python train.py --d_model=128 --activation="squared_leaky_relu" --moe_layers=[1, 2, 3, 4, 5, 6, 7, 8, 9, 10, 11, 12] --n_empty_slots=20 --normalize_top_k=true --norm_eps=1e-06 --lr=0.00344 --beta1=0.9
Below are experts of layer 6 (counted from 0) of a mixture-of-experts language model. Rows are named router (the router's row for the expert) and show model dimensions 0-127. Each number is 128 + 24 x the weight over its row's rms, rounded and kept within 0 to 255. Numbers have three digits each.
After each expert's rows: "comes after" lists some tokens at least twice as common just before its tokens as in all text. This comes from a sample of Wikipedia text that the model never trained on. Tokens count by the router's weight.

# expert 17
router:130143149139132180154140157128186117169100152129119144146134160165198134148168119119122084085111135138107128142129110130121143121160166137119119148110127107128102125076104150112135154131132136119109134122128136125148147131105126139118164101107141162138132139153151152156107099151138126149136148133140104108143224147096163110129088164121095154144118118107119110120083114094132129175128
comes after: "\n", ")", ";", " (0)", " mi)", "°E"

# expert 12
router:101134175127144209152113159126158137155126205146132134157138118202176126148160137140113068130110125128132129121079097156103137120167095131120131126093135104139142134064133124120136117122105132103103105119129143126158151124156143159114167118131125153130134141128128132144113134105105171144119140140142115117111154131074157121145110118120075132104110134117117101145117122109136109110141
comes after: " the", " a", " The", " his", "'s", "The"

# expert 22
router:149145129129109158138145157112151127164098135091105084155137107197175091124175134155093063124129143152139176095098119103138132121096140135125120148123102103113103139090118171106138109102120163100112121100131141115168156109126143128103150103129161145100117159110140164154146104133107130120150148135106140094112125143123172130134102162131114120115120127118146159136093082132139156163149
comes after: " |", " the", "|", " of", " in", " and"

# expert 35
router:082107103129119173166133162127168111134108150151138109174117150182184098120182126148121097122139160167114157103114085122109152149138132151122144164098090104138107142079137127108146127138122155106136139117150124093147149173126139171122127094135122168148125122111101150196124123161092107148131138106112150099139163134118182116120137132120108114129124143096146141134130113131138132124147
comes after: " |", "°", "°N", " /", ";", "a"

# expert 15
router:116135114098123187115141178131178110148137141099137110177095153200169160116141138162100091127121129135121147131117111128117137134157126115130121128108116124142107150078126127126144127107118166111095128115177147109154139140121092145147187087152151192152124126106136161131140137104109110132162119108136117104153098118116157133140135125107118127133152086122149115134135067124165088132127
comes after: " |", "-", " of", "|", ":", "=="

# expert 0
router:073129097143142182147125156140140107093118174109166135159155052207190131143190103125109064134104150108116131123113115159130144126118133127128105147093103124133126143104146113113121116111130153127123138124138121113157119133139157143104185108118117157116109106149091128159153122151131122124131113153115135138124172151140142141138115113127141135114114108104158111136132082136128133148156
comes after: "\n", " |", ",", "s,", " announced", " stated"

# expert 31
router:089117108132137175135157147108175128149076148133132127170113107178185152085175135156113070124128148127103158129105084104079139113117139118164139147100100109146132139077121114103120129125152135099097150099131129133155132139127157138102158083123126159136139151111140112175145135123150123133151138138146142128155186120130145158139130113119126146098139112131147096141099122124127124106180
comes after: " |", " Preceded", ";", " Succeeded", " same", " att"

# expert 24
router:143122130129129195182137111131155117163079151098108140164117111205181160167156096115101065115153120132153149147121119127090122162151149130132143149107128118109129126104121135097179114129110146111112140111136157109145130107132147129136195109104134170136128133118127139139130125129097142135145081119095140106123095137108177146120106139121147120142111136100130151087136100128135122144135
comes after: " ", " 0", ")", " 1", " 2", " —"

# expert 26
router:084130153147145187152152193143163125178087104125106126174112140194192100143163123163118069164143147111145134140128088092143128103116131129142152154126102113143134126066134167119143139124120143118110108118127144141137140146123127142156190108146152152128128115134129131139144138143099145125133136105107115127133153153148128144144127137104118095125108136107149148119145111127129083151153
comes after: " |", "|", ":", " 1,", " on", " $"

# expert 11
router:100145122127130170147124142146195116191098100080156104154095147191188128130136118155108066106121138158117154106099101137120117125120123118131141191133141082117108131091123118091152127138116128123121135130143154104141107100114118141092169107128124161144136122126103187126135165141109133147127117083133150111119166156110162152117116120127123110123101128100102133128125132120140131136110
comes after: " the", " as", " of", " is", ")", " was"